From a checkpoint of a small mixture-of-experts model trained on Wikipedia: 64 SwiGLU neurons an expert, a variant of SOAP for the experts.
Below are experts of layer 4 (counted from 0) of a mixture-of-experts language model. Rows are named router (the router's row for the expert) and show model dimensions 0-95. Each number is 128 + 24 x the weight over its row's rms, rounded and kept within 0 to 255. Numbers have three digits each.
Before each expert's rows: "comes before" lists some tokens at least twice as common just after its tokens as in all text. This comes from a sample of Wikipedia text that the model never trained on. Tokens count by the router's weight.

# expert 7
comes before: ",", ".", " of", " and", " in", " States"
router:097109164104091108147102122096129147183097121122152110131110119131144140118110145102143125173156134112117115133149094148153118105110124103108120152109135125083117106183126109163152107083130129104122174146126171139121150148119140094147122139125135123143107115161151149057095141131110131090

# expert 2
comes before: "-", "|", "\n", "The", "In", "==="
router:139142137134148087140111149152135120151161157072100118137100105149132116121158142119154159131160121085198107144161140117099144115147105119139114130088130156151142135119111087137123179104126137125100122185130143116134118166117137135173093178143144163135109148127087104138109128140160098093

# expert 17
comes before: " |", " ", " 0", ":", " 1", " /"
router:116162128152149050085153130121154138131143134099139080147132114120183117128114098140132128162137129106176128145140120121172082077142106104148137144141132160146131094187098107119137104120059156124119117139143106131094138088146170138132116131150142090136127132126126151123108179151117086110

# expert 19
comes before: " a", " the", " been", " be", " also", " not"
router:110130127130139135086089067132142132151144119139178138171108107114142126129139118111131167123112185153123132116114113144125075138114143108130138132128127131121137135124130127114099175157098103118116090160135137150150158142120146047111116143129160140142156131149154138134106125134100110087

# expert 6
comes before: " |", "5", "4", "6", "8", "2"
router:095140119069105102127114098126177152140123148144092168151146104112146128115115081124153138136139139161111120104158068132184141137097126123144143136143134124139140128171111091114135163147113124131126099131171109139135101126085137119170109199109137165137098148103126117142099151137110141146

# expert 27
comes before: " |", "6", "2", "3", "5", "4"
router:089160171116160125109099134132159122132139115085160147104129115137129107142174138090114116129110127128097145098155133143132148089118089148159147103071128179132121124127146085167160128108081145108127111139139117177139117128107130145134138172122129127166142146106186139139089136141115139155

# expert 18
comes before: " of", " and", " in", " to", " for", " with"
router:124119130160131117110092127116144149111138097151095098163109119113164119133109076150166164177098115130143105128137104132124109119139121094090183113118140149133132132146136115133137129124124139133081151143156127149127161122109145106095120136152152159167092112140143152161131144131141145125

# expert 22
comes before: " the", " a", " his", " its", " their", " an"
router:118113165144140125097103155147121112143132137134142119109140110080144162125139153106154122149137150091160089079131117135165149109118184103122136131139144151114130116173071090141179152143115131129067152224145145087078151133110144124137093127135143082155101120138100112133120123144098147116

# expert 30
comes before: " ", "\n", " 0", " 1", " 2", " 3"
router:121153116096153117105126175160159111135130139125089116108114121124138143144197140112113136161131165120117130110175094121168130156128085108093135139114138176154129110119110101128166118144074186153126122092147116109062102116145152120132120126119129123141141151132138149136164173163154117117

# expert 12
comes before: "\n", " The", " He", " |", " In", " It"
router:127163166124112096121078133152132135114132115085157139125124108113156155108150097133126142122160124139135094108112100143184149112105103084106149133119132128184157122126131122116130127130129127104101164174140155140131103099124171102151121137114124107135124145119120109117127156113130141130

# expert 10
comes before: " of", "ing", "s", ".", ",", "ed"
router:107159084140151132099138186153171117193144130125141073137073129109158134152139112107157131120078154140098158137151119121168099108087082122139144130129140114130143110145123099127128160107134123134136117123151184153154129154112137115129084144133135071171124123149131150130152141122102141135

# expert 5
comes before: " the", " to", " by", " in", " a", " as"
router:078133167086125126122067170132130122132153126110103137144133121094159144131121137170121143128158154087109112087115131142165103114127105080176152126098146143108127100127130134149141141101118169124130107116129137170096174104100173092141115124118130113130145126155164081131123123139161110124